Weights of a small mixture-of-experts language model, trained from scratch on English Wikipedia: a softmax router.
Below are experts of layer 2 (counted from 0) of a mixture-of-experts language model. Rows are named router (the router's row for the expert), down (a neuron's output weights, with its number) and show model dimensions 0-255. Each number is 128 + 24 x the weight over its row's rms, rounded and kept within 0 to 255.
After each expert's rows: a language model's description of what the expert responds to; "raises" lists some tokens whose logits its average output raises strongly, later layers aside. This comes from a sample of Wikipedia text that the model never trained on.

# expert 28
router [116 128  96 155 102 111 134 143 129 105 130 123 130 105 111 129 103 132 108 141 153 150  85  85 180 128  98 142 136 141 109 146 181  80 158 137 154 131 128 123 129 114 168 135 113 152 128 149 117 115 155 165 130 162 184 161 154 110 139 105 195 125  93 181 118 160 137 120 143 109 141 104 153 173 129 129 143 145 153 139 136 160 144 147 128 145 105 111 125 128 143 126 110  96 143 147 127 148 128 121 115 117 150 123 135 125 117 152 117 154 170  80 124 149 177 130 139 167 149 140 174 116 109 171  93 132 136 110 147 105 107 139 155 111 155 141 105 101 147 174 174 112 113 149 149 139 144 120 125 112  96 130 106 144 155  89 134 144 132 137 103 178 159 115 102 124  99 138 140 129 181 118 132  98 141 126 153  98 121 130 105 139 141 115 139 107 116 145 146  65 107 129 144 113 138 141 123  89 115 159  91 145 120  97 145 138  82 114 147  84 125 131 109  82 152 134  91 176 126 123  87 125 163  84 118 160  94 139 151 133 145 135  74 137 134 123 148 113 105 115 119 151 175 131  90 122 100 144 164 154 126 108  77 122 132 135]
down0 [104 118 141 125 116 121 111 140 133 164 144 149  89 119 128  93  85 147 118 152 136 142 129 151 114 174 134 159 139  96 113 149  93  92 114 113 142 146 132 106 156 122 133 159 103 139 152 136 106 120 123 166 125 171 125 135 140 110 162 108 135 152 137 116 140 132 157 164 153 179 145 111 135 109 149 114 139 111 127 114 126 161 105 117 167  76  94 114 104 121 145 118 118 171 117 151  81 125 119 140  72 123 112 131 105 122  86 113 133 124 138 105  82 112  89  88 120 130 136 114 121  99 109 168 173  94  96 115 100 105 131 147 132 134 119 147 157 159 137 119 125 150 123 107 115 126 135 121 167 148 130 174 175 149 114 141 120 161 120 124 136 162 189 179 115 135 151 157 136 129 128 140 122 100 127 122 130 162 135 155 176 127 138 116 126 114 148 191 132 155 169 146 149 133  81 151 112 153  89 166  91 140  72 138 162 139 186  94 113 102 137 119 132 142 117 121 168 123 119 129 123 151 112 102 164 167 145 171 119 128 125 122  85 139  93 131 123 121 107 153 144 101  99  95 127 185 129 145 135 115 135 174 126 159 114 112]
What it handles: Sentence-ending punctuation. Periods, commas, closing brackets and quotes, and line breaks that end sentences or table rows, as in ). and ".
raises: "However", "In ", "It ", "This ", "The ", "These "

# expert 14
router [160  84 132 119 111 112 115 172 101 118 103 110 111 116 109  90 108 143  82 131 144 155  81 111 150 101  83 101 141 164 125 147 156 116 121  97 159 125 107 116 144 134 129 110  94 138  76 145 112  93 150 129 164 146 142 131 145 159 151  91 150 164 123 135 168 114 119  85 133 118  97  93 125 131 148 169 151 129 157 170 139 133 172 130 137 156 123  90 142 141 146 165 115 115 116 123  97 155 123 101 123 113 133 163 106 142 126 127 131 144 159 104 143 161 142 182 124 143 110 136 124 129 101 167 128 162 142 106 146 144  98 123 143 118 174  97 136 116 155 134 166  98 123 119 141 143 121 146 143 114 102 122 155 160 158 118 149 148 113 118  98 167 174 157  76 113  83 169 149 123 153 126 195  76 145 116 157 126 116 118 143 140 110 145 142 133 135 124 147 107 131 122 155 129 112 113 160 117 160 136  77 151 124 103 178 157 102 122 147  98  95 152  92 118 140 110 111 156 132 100 126 139 148 115 154  93 122 161 130 120 130 110 108 158 135  72 123 113  97 114 133 147 120 130 120 108 110 180 144 119 170 119 101 118 139 170]
down0 [120  84 113 114 146 115 155 123 149 135 149 118  94 133 129  96 107 112 129 123 140 150 128 142 118 150 127 146 106 107 122 146 105 129 130 154 137 163  99  91 164  80 154 145  82 135 124 160 106 159 160 149 118 183 155 112 147  85 135 139 134 187 124 147 132 100 145 154 152 131 116 109 125 159 138 114 123  89 148 143 146 144 107 134 148 108 114 127  92 134 110 147 157 121 148 175 102 116 111 158 117 124 115 111 162 149  65 116 121 105 111  68 120 135 102  74  95 151 136  92 114  84 108 161 139 100 150 109 101  86  78 131 131 120 156 148 125 135 126 145 131 165 127  95 138 123 135 155 142 136 111 150 145 147 120 126 114 126 124 102 127 147 136 154 114 146 136 139 121 120 131 117 102 132 143 154 163 116 125 133 171 144  79 104 132 142 175 133 148 120 147 135 165 121  97 172  83 176  99 119 137 123 109 162 123 134 179  77  97 111 151 141 198 121 131 142 164 121 144  92 122 145  99 108 155 181 109 112 157 106 140 115 108 131  77 144 128 143  85 118 121 119 116  75 126 124 129  82 132 143 112 162 123 128 140 142]
What it handles: Word-final suffixes. Inflectional and derivational endings that close a word, such as -ities, -ents, -ing, -ed, -ly, as in responsibil-ities, cont-ents.
raises: "in ", "(", "by "

# expert 16
router [128 114  87 132 100 125 150 148 141 142 129 133 137  97 119 123  94 141 128 150 135 161 116 136 176 121 134 133 139 121 106 165 161  96 116  96 152 161 136 121 175  94 132 129 103 139 102 129  87  99 175 132 136 136 158 140  98 130 113  97 173 135 117 154 138 154 141 100 124 146 102 128 102 160 110 157 145 104 162 178 158 129 156 150 176 162 122  82 121 115 150 147 138 146 138 106  91 143 122 106 134 130 147 147  95 155  96 132 123 138 148 114 122 168 164 161 107 139 125 155 149 135 103 114 108 136 124 118 140 135  91 129 104 144 128 136 132 122 171 161 156 119 132 138  94 134 137 136 156  80  91 131  97 156 148  56 120 142 130 123  80 171 147 127 121  86 115 122 120 126 144 108 136 130 134 128 164 136 113 123 118 188 122 104 131 141  92 135 170 105 115 118 162 129 143 134  98 127 142 169 116 157 116  91 156 117  91  96 161  72 110 140 103  94 178 165 113 154 170 108 103 117 141 105 154 132 100 145 155 112 164 149 111 168 162 124 124  86 108  89 110  93 158 135 118 136 137 112 161 157 108 143  99 113 134 145]
down0 [141  87 139 127 122 102 111 166 105 138 159 166  99  89 142  86  95 134 123 129 147 131 107 166 144 169 139 167  94 116  85 130  93  93 134 123 120 122  91 104 146 116 139 126  84 128 133 144 117 131  90 171  91 167 132 125 205  92 141 130 134 138 137 120 159 120 138 150 163 138 129 123 154 154 143 116 122 110 112 149 141 163  97 126 127 118 143 147  99 129 110 121 159  96 153 168 107 116 132 179  96 128 146 135 114 119  68 138 143 121 104 127 123 121  92 100 118 132 123 129 132  83  91 189 143 112 123 124 128 143 127 138 151 138 138 161 114 139 140 125 135 159  86 136 129 149 148 175 126 129 139 182 158 159 107 156  78 173 117  93  95 142 131 106 116 140 118 123 132 122 141 127 129 106 128 121 126 160 120 148 192 166 111 102 130 149 150 137 155 119 157 146 149 126  78 113 100 152 134 127 124 108 116 160 134 136 172  90 101 104 148 140 133  76 132 135 102 123 167 126 144 123 101  81 160 155 139 151 174 177 136 111 139 144 101 153 153 134 107 136 135 134  79 129 117 141 144 109 125  94 143 149 146 127 103 116]
What it handles: List and line starts. First token of a new line after headings or See also, mostly list bullets, plus capitals opening a line or word.
raises: ". ", ", ", "-", "b"

# expert 18
router [132 157 126 159 112 121 147 154 122 111 125 105  97 113 116 134  99 137 121 171 136 164 109 125 153 119 103 134 130 169 108 133 160 113 115 111 174 149 126 139 141 107 152 120 126 107 122 128 131 107 153 176 150 146 182 134 112  98 165 137 148 149 129 191 121 159 145  80 171 155 116  93 155 163 154 162 173 139 167 159 140 152 154 145 140 178  99  95 146 143 168 117 136 107 132 145 114 102 110  81 137 134 168 160 111 140 123 113  94 148 142  97 126 165 161 153 136 120 136 145 137 144  96 152  84 168 126 125 118 124 104 140 148 158 199 151 140 134 142 150 159 122 141 124 161 159 124 125 120 140 115 116 141 155 158  87 114 143 121 145 105 155 143 129 102  86 114 165 158 127 155 133 142 125 137 120 134  91  99 124 136 137 155 130 154  96 116 160 165  83 135 126 179 115  99 121 142  98 110 158  94 142 127  88 164 132 137 133 139  92 122 144  98 102 146 142 115 161 128  96 111 141 161 111 134 128  95 140 149  97 166 158  60 124 146 120 139 118  81 128 117 147 143 147 116 100 105 150 140 103 120 125 120 100 130 149]
down0 [131 113 131 130 153  56 137  89 160 140 125 145 131 116 169 101 108 117 128 171 157 145 167 134 132 153 129 127 151 136 115 130  66 113 130 134 149 162  85 119 183 105 178 125 101 153 157 156 103 128 120 175 101 157 181 153 164  91 114 112 138 138 168 139 146 126 140 137 143 155 150 104  92 122 139  75 151 130 120 151 124 147 102 134 160 113 101 130 104 151 144 151 143 132 143 162 118 128 105 145  80 153 134 129 125 133  87 149 110 131 112 146 121 137 113  77 136 148  92 116 105  93  80 134 179  90 122 140  89 124 107 142 173 122 144 156 147 138 136 129 147 122 133  88 116 109 127 158 114 133 181 144 147 144 119 147 115 160 137 137 109 143 137 126 125 130 144 108 117 126 131 133 138 108 138 139 149 132 135 136 164 159 109 128 139 114 154 113 113 162 163 155 183 135  89 148  87 154  94 127 162 109 110 147 104 153 168  99 104 135 157 136 133 119 112 141 145 123 131 121 138 102  87 111 149 176 101 120 145 132 119 173 111 118  54 176 122 123 107 124 131 158 107  93 148 158 127 107 125 135 144 138 157 118 128 132]
What it handles: Verb stems in narration. Verb stems before -ed or -ing in narrative prose, such as allow-ed, ask-ed, h-app-en, plus sentence-opening However.
raises: ", ", "-", ". ", "ing "

# expert 10
router [154 124 100 155  80 112 118 154 132 126 143 121 111  96 107  97  82 140 118 147 153 129 109 106 145 117  87  95 125 148  76 122 137 105 127 150 169 140 119 116 168 124 117 110 132 189 136 191 103 130 152 148 128 170 119 137 104 115 124 133 151 161 112 139 124 144 163 117 118 143 124 110 146 136  85 167 129 110 165 132 137 149 175 157 162 158 146 126  94 146 149 166  79 125 131 111 138 143  92  95  92 145 170 136  92 195 113 141 115 120 162 121 164 148 169 168  81 151 172 164 155 138 116 146 165 137 123 123 156 135  95 133 134 117 124 111  86 103 125 144 170  91  92 159 113 144 169 138 152 135 118 109 133 168 143 116 139 121 112 136 136 136 151 129  77 123 101 109 157 121 169 143 152  79 166 127 174 129 112  89 143 129 112 137 140 137 101 106 102  96 108 145 176 132 127 127 147 127 165 116  88 143 117 113 146  98 101 123 139 120  96 136 100 111 131 150  98 133 153 109 102 106 126 107 118  95 121 119 117 127  92 139 121 147 135  86 148 118 113 130 119 121 113 134 113 134 138 162 141 127 100 109 108 138 165 120]
down0 [139 104 128 118 119  89 104 100 109 124 150 144 135  98 111 119 135 140 124 123 129 170 137 121 112 169 144 133 147 102 131 160 104 117 132 129 133 172 112  92 172  77 134 164 112 131 155 126 133 122 108 192 109 167 135 166 154  90 146 119 123 197 149 113 147 138 148 175 141 155 106  97 120 148 135 104 123 136 128 121 132 158  85 113 154 122 104 102  88 113 101 117 127  81 139 178 136 128 113 156 106 169 113 132 148 149  91 126 134  88 120 123 118 167  99 124 111 123 111 119 132  96  98 153 154 125 118 126  97  88 105 102 120 122 123 162 139 167 131 147 146 154 105 104 149  75 135 164 138 144 130 137 139 150 120 119 104 169 103 123 143 133 128 144 127 136 133 108 143 124 152 134 107 138 125 132 138 139 100 148 177 164 105 111 141 128 126 156 112 148 158 152 177  95  82 142  78 154  60 145 132 111  93 138 118 155 200  82 111  99 144 111 174 139  99 135 158 164 153 109 133 109 149  92 150 149 134 132 145 161 116 132  91 123 108 143 135 148 109 142 117 113 124 105 128 144 137 145 158 146 119 164 109 132  92 151]
What it handles: Completed word suffixes. Suffixes that finish a word, often before of or a pipe, such as -tion, -ment, -ference, -ed: Recep-tion, treat-ment, re-ference.
raises: "(", "in ", "| ", "of ", "- ", "and "

# expert 22
router [156  99 112 120 112 123 125 152 118 105 110 135 115  95 134 110 110 146 107 138 131 144 102 135 143 113 105 118 132 144  99 153 133 109 124 103 170 139 131 125 172 129 108 124 115 154 124 136 116 136 139 153 136 147 138 158 109 135 127 135 171 127  99 156 133 128 129 103 124 131 124 115  92 170 124 185 145 101 178 179 169 140 157 213 163 158 116  92 105 134 146 155 134 117 106 101 107 147 108 109 132 180 141 135  74 126  97 142  91 137 170  99 107 166 171 163 126 123 145 150 158 149 108 123 111 131 129 143 158  95  91 135 112 137 137 144 141 101 125 148 132  61 116 135 102 142 127 135 158 127 106  97 111 154 157  85 158 141 119 150 100 172 148 129  89 105 120 113  88  95 139 123 141 125 138 120 191 177 105 107 152 136  93 124 142 137 118 105 143 107 128 166 133 130 120 120 140 121 140 140  96 144 126 117 148 105  85 109 124 101  81  89  75 109 148 157  83 150 131 126 125 112 128  95 170 117 117 148 102 119 142 147  93 114 175 117 139 115  90 127 106 112 142 149 126 139 147 136 176 170 154 134 117 119 151 133]
down0 [111  93 173 118 166  83 105 136 126 137 146 168 143 104 158  99 142 103 125 143 119 156 150 133 135 161 138 136 126 130  90 153 116 115 141 110 130 152 105  94 145 136 141 157  71 153 104 140 129 159  72 154 147 178 145 143 173  89 122 133 105 162 138 133 156 132 171 151 167 135 134  87  83 137 164 127 139 156  89 123 157 134 123  94 145 117  78 132 105  95 132 126 159 109 144 128 140 144 129 147 105 178 125 135 136 132  92 145 123 118  83 147 140 149 116 108  86 133 127 138 131 100  84 163 144  85 113 155  93 150 102  97 112 153 159 167 135 151 110 140 106 161 101 107 113 108 143 159 138 135 165 156 134 141 125 123  88 137 125 135 117 134 160 113 102 142 137  89 149 128 135 120 144 122 176 140 163 122 119 176 171 166  94 138 139 130 161 179 137 145 137 138 173 123 134 112 100 150 105 134  92 137  99 154 152 150 150 119 133 107 122 133 166  94 109 113 107 127 136 134 141  98 143 155 158 155 157 129 138 130 129 118 104  99 110 153 142 125  61 120 139 115 124 100 135 140 138 131 118 143 150 188 141 137  98 138]
What it handles: Technical word middles. Inner pieces of scientific and technical words, such as le in nucleus or variable, et in acetate, ation in station.
raises: "-", ", ", ".", ". "

# expert 13
router [124 152 134 142  82  76 125 142 138 116 120 116 113 115  95 157  96 157 100 138 137 131  85 127 193 115 104 111 189 137 122 134 150  97 159 175 162 147  86 127 164 125 125 114 147 153 142 125 113 115 163 136 121 156 138 146 126 123 159 108 168 142 105 154 163 165 138 123 130 134 138  81 156 150 100 132 157 151 130 132 127 155 161 132 153 186 118 117 114 138 146 184  86 116 162 123 115  98 110 100 124 118 128 121 113 142 108 155 115 125 175 109 171 133 150 178 115 157 139 183 156 136 117 177 146 146 131 135 115 128 112 152 151 159 139 146 125 122 156 133 143 101 116 158 150 141 139 112 116 131 135  95 139 185 173 118  99 125 141 163 125 137 120 142 104 108 107 126 150  91 156 138 140  72 136 126 156  93  96 138 112 136 125 171 172 110 114 139 107  95 109 168 163 118  92 122 119  84 146 134  82 135 110 120 141 124  86 138 137 103 118 124  96 102 148 133 127 131 125 132 105 127 148  90 129 131  96 126 122 106 132 179  96 124 138 111 170 122 113 144 150 145 167 143 102 124 146 161 119 119 126 163  88 124 132 106]
down0 [ 95  58 153 108 131  94 125  89 123 145 158 170 128 146 105 120 140 118 125 122 147 152 130 163 131 165 131 107 122 114 112 181 111 125 133 121 167 123 114 109 135 115 150 117 107 121 110 182 137 135 109 180 100 161 125 130 153  87 134 118 105 147 168 155 132 134 160 137 151 127 125  85  91 157 128  90 128 126 143 163 150 156 115 132 124  85 113  84 111  91 112 128 132 121  88 149 132 104 129 102  80 154  98 129 119 129  77 107 139  95 120 140  97 150  74  86 106 153 126 130 140 109 103 151 139  71 121 113 121 152 111 126 139 142 122 174 129 170 116 133 145 144 114  86 151 126 153 150 142 130 124 160 148 129 126 144 108 116 134 113 150 147 155 174 116 147 111 129 112 135 127 122 117 107 133 107 140 167 109 131 155 139 120 116 128 140 157 161 142 149 135 110 157  94 105 125 122 137 102 141 130 111 121  95 139 154 157  94  92 112 116 131 170 161  89 112 119 154 149 121 114 114 105 133 151 172 107 137 139 127 124 153  94 146  70 147 133 102  77 104 140 123  75  77 100 187 115  90 129 123 118 175 126 131  99 111]
What it handles: Sports career prepositions. Prepositions and verbs in sports career and results text, such as for in debut for, by in selected by, against, after, won.
raises: "(", ", ", "\n", "; ", ". ", "- "

# expert 27
router [116 146 102 119 119  89 128 131 122 126 136  71 120 120 116 139  63 144 101 170 137 148  75 107 169 126 134 122 157 126 105 138 172  95 125 102 176 162 121 149 176  91 129 109 129 139  98 131 127  95 160 200 162 148 188 112 123 111 136 145 147 146 104 176 130 139 152 111 148 159 103 100 153 128 131 139 150 115 142 151 141 134 153 139 144 191  79 117 126 130 163 135 123 128 130 115 145 134 133  98 125 134 141 149 119 159 125 121 117 131 153 124 160 157 164 151 133 128 145 145 170 113 109 139 103 178  98 141 135 100 118 129 122 164 161 132 125 122 156 151 149 132 130 133 141 158 162 104 126 114 114 100 117 162 167  87 136 129 150  98 112 121 147 129 105  97 123 120 116 137 167 102 142 127 152 113 140 125 106 140 148 163 123 121 148 119 109 146 159  93 124 130 168 142 103 122 159  84 140 139 115 148 104 118 161 111  98 158 126  96 128 156  91  83 150 128 102 153 107 119  98 171 153  77 144 118  76 105 172  93 142 135  87 149 136 123 138 114 120 120 137 128 145 139  97 119 148 156 119 154 152 140  89  92 115 156]
down0 [131 103 123 110 128 119 111 137 133 162 152 157 135 111 106  98  90 124 142 152 136 137 134 180 119 181 152 135 103 143 112 126  90 119  95 140 131 149 120 105 142 153 133 149 101 109 147 173 115 153 148 162 136 157 156 159 182 105 154 146 118 153 141 125 155 136 158 154 151 144 104  94 123 146 145 103 109 102 123 168 172 162 138 112 123  87  90  83  72 137 113 129 149 118 117 154 103 150 116 126  75 136 120 100 131 139  86 133 173 141 106 134 114 136  70 113  94 136 159 136 104  61 111 144 184 115 104 136 112 138 100 151 154 117 153 181 112 151 128 122 108 127 125 121 148 140 128 143 118 115 122 170 137 123 135 112 142 147 140 118 122 151 136 133 133 142 135 103 127 120 137 144 135 113 161 122 171 150 103 128 170 148 111 129 146 105 149 139 144 138 135 144 165 100  92 141 102 172 107 165 114 151 125 148 128 137 168  92 122 118 135 148 179 114 119 160 151 113 144 105 115 134  98 113 180 197  92 129 140 119 114 181 104 135  79 156 141 122  73 104 133 102 105 111 129 137 118 109 158 130 139 146 149 117 121 147]
What it handles: Noun and verb stems. Content-word stems after articles or auxiliaries, such as pass-enger, develop-ment, continu-ed, season, design, often in transport text.
raises: ", ", "ing ", "-", ". "

# expert 30
router [150 122  93 126 102 127 122 146 148 114 105 110  88 113 124 114 114 129 131 141 149 119 122 117 127 114 112 108 139 135 115 163 143 108 130 113 152 152 138 124 167  93 145 121 118 143 126 134 106 121 152 142 147 136 168 148 135 163 117 119 144 120 104 133 148 144 130  56 127 147 116 119 118 167 136 195 189 121 150 147 145 144 149 139 178 166 121  78 125 114 150 153 147 123 144 109  87 122 130 100 143 144 145 160  76 153 107 150 100 145 144 119 142 179 165 173 104 123 137 146 134 168  99 124  99 186 103 141 134 140  98 141 108 130 125 154 165 112 161 183 168 113 116 127 115 135 134  97 158 120  65 131 133 142 161  78 100 141 146 131  98 175 158 104 113 114 101 124  89  88 141 102 140 117 141 135 160 142 107 139 136 176 122 115 158 145  97 136 175  93 138 127 154 115 135 116 127  95 125 134  98 127 123 100 145 130 104 139 165  86 114 121  96  94 181 139 121 182 146  88 120 128 150  88 172 139 133 118 166 106 163 151 111 130 150 102 143 120 105 117 122 135 147 120 130 130 137 128 136 136 154 133  97 112 127 162]
down0 [106  93 127 103 157  78  93 147 139 112 143 136 122 123 114  82 141 144 144 105 148 182 123 179 124 179 133 159 117 118  72 141 111  82 131 149 107 142 114 114 153 110 149 137  79 143 152 113 104 142 101 183 151 182 149 119 178 107 114 132 113 172 131 122 133 119 139 159 145 131 125 109 137 105 129 107 128  96 132 150 149 126 108 109 147  97 113 100  88 114 121 135 133 115 156 147 130 133 121 157  96 121 109 105 124 171 103 146 137 126  89  88 129 129  90 100  92 117 157 148 136  95  79 137 162 123  97 125  93 119  97 172 151 169 150 139 124 182 119 148 119 155 130  80 121 142 183 168 148 119 141 143 145 132 109 132 106 135 110 115 132 143 138 117 110 130 144 125 177  89 146 122 131 102 141 106 153 138 117 126 155 136 139 105 126 110 173 132 128 133 156 156 152 150  73 153 134 131 122 119 125 151  74 130 148 152 157  87 120 121 163 134 151 154 123 150 113 139 130 133 125 109 127  77 168 152  93 133 156 159 125 128  96 101 102 143 123 145  84 156 118 142 102 113  94 159 123 128 127 134 105 169 118 138 104 120]
What it handles: Clause connectives, technical prose. Function words in technical or descriptive prose, such as at least, if, that, can, which, plus capital stems like Cor, Fr.
raises: "-", "al", ", "

# expert 20
router [151 134 101 136 111  65 150 160 127 103 105  98 120 129 119 123 113 130 121 146 152 131 124 118 162 123 136 105 149 105 106 160 147  99 135 106 149 143 114 170 135  82 134 113 102 164 147 187 105  87 173 157 142 152 178 147 136 146 121 104 158 119  95 144 126 156 156 116 127 115 113 137 115 124 120 158 135 121 137 129 139 112 136 153 143 144  89  95 130 123 136 145 109 126 143 104 138 171 131  99 105 177 138 137 117 163  97 132 109 111 156 147 116 142 138 165  97 148 154 125 145 149  91 134 118 136 125 138 153 119  95 184 117 123 123 139 135 125 146 132 130  77  68 139 104 165 147 144 123 123 106 114 126 168 149 117 149 165 169 132  90 161 127 104 108  91 104 139 124 107 130 106 139 126 152 112 149 172  83 108 172 157  94 121 134 118 134 137 128 105 145 151 135 114 126 118 150  78 139 145 108 121 122 117 140 120 108 160 127  97 120 143  81  84 152  97 104 157 133 100 133 164 154  83 138 125 114  90 113 121 148 134 118 117 133 123 141 114 104 117 132 174 180 133 121 176 165 188 143 119 174  98  86  73 123 134]
down0 [111  90 129 106 161 109 120 139 144 119 156 126 107 100 110 118 130 104 128 124 110 157  94 207 120 146 137 119 119 136 104 141 119 137 123 126 131 154 140 111 141 130 129 131  87 118 163 162  92 126 129 176 135 190 174 115 159  88 137 157 118 150 139 101 132 151 160 173 173 120 131  97 141 158 136 118 134 104 127 131 161 126  85 125 148 116 119 127  62 120  94  95 144  83 101 122 114 128 109 155  96 142 133 146 117 135 100 110 143 111  58  99 120 152 120 101 106 148 125 127 125  73  96 144 128 130 127 114  82 122 136 145 125 103 133 140 126 170  88  90 141 138 103 117 133 123 115 160 145 110 147 146 173 138 112 132 103 134 110  99 101 152 112 135 118 132 133 105 100 125 143  92  93 103 138  92 142 150 103 136 153 173  70 104 103 157 142 149 165 137 157 132 118  99  91 139 112 125  86 161 141  96 108 158 121 157 171 127 121 102 160 141 130 131 114 157 135 105 149 129 113 121 105 129 133 166 110 122 137 146 128 116  72 112 104 168 117 111 113 131  88 147  99 110 110 189 154 105 145 151 149 155 140 130 113 129]
What it handles: Prepositions and transit tables. Common prepositions and verbs like in, of, from, between, was, and cell pipes in railway-station succession and sports tables.
raises: "in ", "(", "\""

# expert 6
router [106 107 119 123  95 125 141 179 125 130 146 144  82 100 127 118 108 132 108 148 158 118 119 137 126 105 108  99  85 128  89 130 123  73 116 118 158 141 137 142 138 113 145 101 129 148  79 173 116 137 139 153 117 157 143 142 123 128  89 117 131 182 124 134 125 146 140  95 130 127 117  96 104 153 118 152 115 102 184 160 149 117 152 156 130 134  82 120 119 174 140 148 136 109 116 118 127 157 138  99 122 143 159 153  89 152 101 141 126 133 148 119 124 169 160 194 117 145 122 131 158 103 100 139 141 171 115 139 172 112  91 133 124 104 148 126 120 120 122 154 150 137 125 149 125 130 142 148 177 129 112 137 108 158 166 110 156 116 131 108  86 200 145 170  69 115 120 145  99 111 166 130 169 119 165 115 189 157 120  91 139 139 121 116 136 139 121 120 157 109 147 128 159  89 113 121 161 110 147 125  97 123 110 116 152 142 102 143 120 103 113 131  79 106 155 118  89 172 122  93 114 152 126  93 120 121 132 109 119 122 100 175 124 164 141  76 130 114 101  88 152 108 170 132 111 132 150 148 140 141 147 110  93 135 120 132]
down0 [124  76 111 148 126 109 146 120 100 127 145 126 150 113 112 118 148 139 158 128 127 145 137 171 120 173 133 153 141  99  95 131  93 111 122 127 125 161 132 100 153 120 131 119 102 137 134 110 115 151  87 154 125 146 145 139 147 127 165 149 131 168 155 168 116 121 159 144 156 121 124 124  95 187 144 115 139 106 111 137 135 181 113 140 136 106 101 117  71 137  98 114 150 133 126 165 158 104 149 154 101 139  92 107 152 128  76 132 131  98 136 100 125 119 125 109 102 127 132 125 143 116 109 163 170 108  99 111  98  80  97 125 143 147 159 144 123 156  99 111 102 146 102 114 158 127 166 160 128 117 152 131 142 141  95 174 120 160 135 111 137 127 118 141 123 137 161 115 133  99 141 122 149 149 126  93 150 147 114 137 198 164 113 123 142 171 180 176 151 160 137 138 172  91 116 121 100 116  92 121 121 122  84 143 128 129 171 121 104 101 148 147 162  95 128 121 151 106 160 142 135 100 103 109 127 172 100 110 129 129 120 153  82 141 107 150 134 146 100  99 115 147  86  95 167 178 133 126 148 175 112 153 127 161  84 134]
What it handles: Word-final suffixes. Final suffix pieces that complete a word, such as -ing, -y, -t, -ation, -ed, as in conspirac-y, Secre-t, Prim-ary.
raises: "in ", "of ", "at ", "and ", "("

# expert 29
router [143 126 108 160  93 138 138 153 144 102 107 131 114 109 107 133 121 138 114 173 156 158 120 135 153  90 119 108 147 136 118 127 143  86 107 145 171 141 102 155 150  75 163 135 149 129 134 121 106 108 157 116 165 136 124 130 128  98 118 119 161 168 116 186 111 158 162 128 115 134 143 119 152 142  80 144 100 137 165 151 173 150 151 154 173 159  78 113  94 126 145 119  76 128 143 132 138 112 127  93  77 106 155 148 123 156 129  96  97 129 140 112 150 151 147 148 152 144 114 176 148 147  98 142 131 139 110  99 137 144  85 173 147 189 125 150 128 118 123 151 150 128 125 172 123 180 185 166 135 127 134 126 117 180 151 126 122 165 142 153 110 144 133 151 107 103 105 147 107 131 177 130 150 132 142 131 147 144  92 137 161 157  95 144 130  94  95 105 153 114 103 119 156  95  94 107 130  82 106 133 127 138 113 109 131 163 123 106 138  70 104 130 105 107 134 109 115 154 104  88 100 165 135 114 122  96  85 132 125 103 142 171 118 134 124 100 162 133 112 121 115 121 128 138 115 142 116 132 128 147 131 111 109  92 117 106]
down0 [138 116 108 126 128  96 107 118 165 148 184 148 158 131 143 107 130 136 123 110 109 169 122 169 114 184 153 127  95  98 115 164 120  99 151 151 141 124 140  92 170 128 135 157 126 120 166 114 132 134 128 173  97 181 182 103 171  87 136 120 123 144 121 126 120 139 137 171 174 134 151  88  97 127 136  96 114 141 140 141 123 175  86 125 130 116 108 110 110 165 113 124 160 141 153 165 110 110 153 143 131 145 117 129 122 150  63 150 150 111  75 141 140 126 104  99 119 133 132 122 109  83  80 132 167 112 150 137  98 117 119  91 168 144 139 120 121 155 123 154 135 143 141 114 118  93 141 150 118 120 146 163 134 142 109 141 102 153 131  99 148 128 164 167  92 133 107 125 125 134 143 151 102 139 143 111 134 160  98 125 169 161  97 147 139 151 157 175 128 133 150 150 142  83  75 152  80 168  94 122 132 118 115 158  99 160 177 104 108 113 140 124 141 127 120  92 154 135 124 107 135 117  88 113 149 171 119 155 168 104 102 116 128 110 129 151 108 133  95 139 141 110 116 118 132 136 128 100 127 145  99 135 158  96 131 138]
What it handles: Consonant pieces in names. Consonant pieces such as d, k, idd, ew after a capital or St in surnames and words, as in Wal-d, H-idd-es, St-ew-art.
raises: "-", ", ", "ing "

# expert 0
router [108 147  95 146 100  67 148 154 122 105 128 123 131  95 100 117  83 117  82 178 130 136 116  85 153  89 100 118 166 164 102 135 169 131 104 135 173 161  94 121 144 123 105 110 141 119 103 143 123  97 145 135 160 130 142 117 127 152 151 109 164 174 133 149 146 133 151 128  95 132 120 100 158 138  91 142 140 153 160 141 161 162 138 125 146 155  98 128 100 153 146 166  99  99 135 140 121 140 126  90 138 121 147 118  66 161 118 131  77 118 174 102 177 155 141 184 152 170 168 137 193 145 113 152 147 147 115 112 153 122 104 150 143 190 158 144  97 132 148 149 168 114 125 131 149 148 136 123 160 157 111 130 137 166 160 129 141 129 122 123 138 156 122 115 104  97  92 160 144 112 146 123 149 105 133 107 143 128  86 139 128 115  85 160 149 127 133 172 127 102 114 148 168 143 111 104 121 124 143 122  95 135 136 119 169 100 120 132 107 132 122 117 103 102 138 134  98 136 123 131  88 142 163 104 133 130 121 131 112  98 111 141  91 127 138 101 107 117 112 120 112 122 138 160 106 111 129 187 111 108 126 122 102 109 123 103]
down0 [ 97 118 128 124 143 108 142 109 141 141 135 167 142 111 107 127 145 134 101 129 141 154 140 160 132 122 170 157  91 112 116 141 114 135 126 158  98 140 107 110 168 125 136  99 122 109 122 142 121 169 117 175 123 178 132 137 171  88 159 141 151 154 172 145 150 116 126 178 165 115 162  81 126 134 144  81 135 125 104 143 144 150 103 113 155 101 114 118  90 118 127 110 168 131 124 176 110 136 120 156 106 145  76 108 123 138 102 128 136 110  99 132 125 156  65  86 103 133 118 142 107  72  91 132 134  92 104 121 101 120 130 151 159 123 117 169 132 140 116 132 119 174 121  87 130 103 130 146 149 115 150 156 166 145 123 152 114 137 138 139 147 155 141 135 104 165 110 122 124 127 142 119 140 121 149 116 143 138 101 159 149 182 108 152 131 150 152 150 148 179 132 149 110 113  86 138 113 162 104 171 124 152 102 127 130 128 171  79 120 116 160 164 164 138 138 126 129 138 148 131 128  88 118 121 149 165 133 146 154 116 115 139 120 117  81 179 133 143  77 143 102 115 104 115  98 162 163  80 136  91 112 182 116 114 149 140]
What it handles: Sports career word-ends. Word endings and common words in sports biographies and stat tables, such as over-all pick, Plym-outh, Hon-our-s, known, elected.
raises: ", ", "st", ". "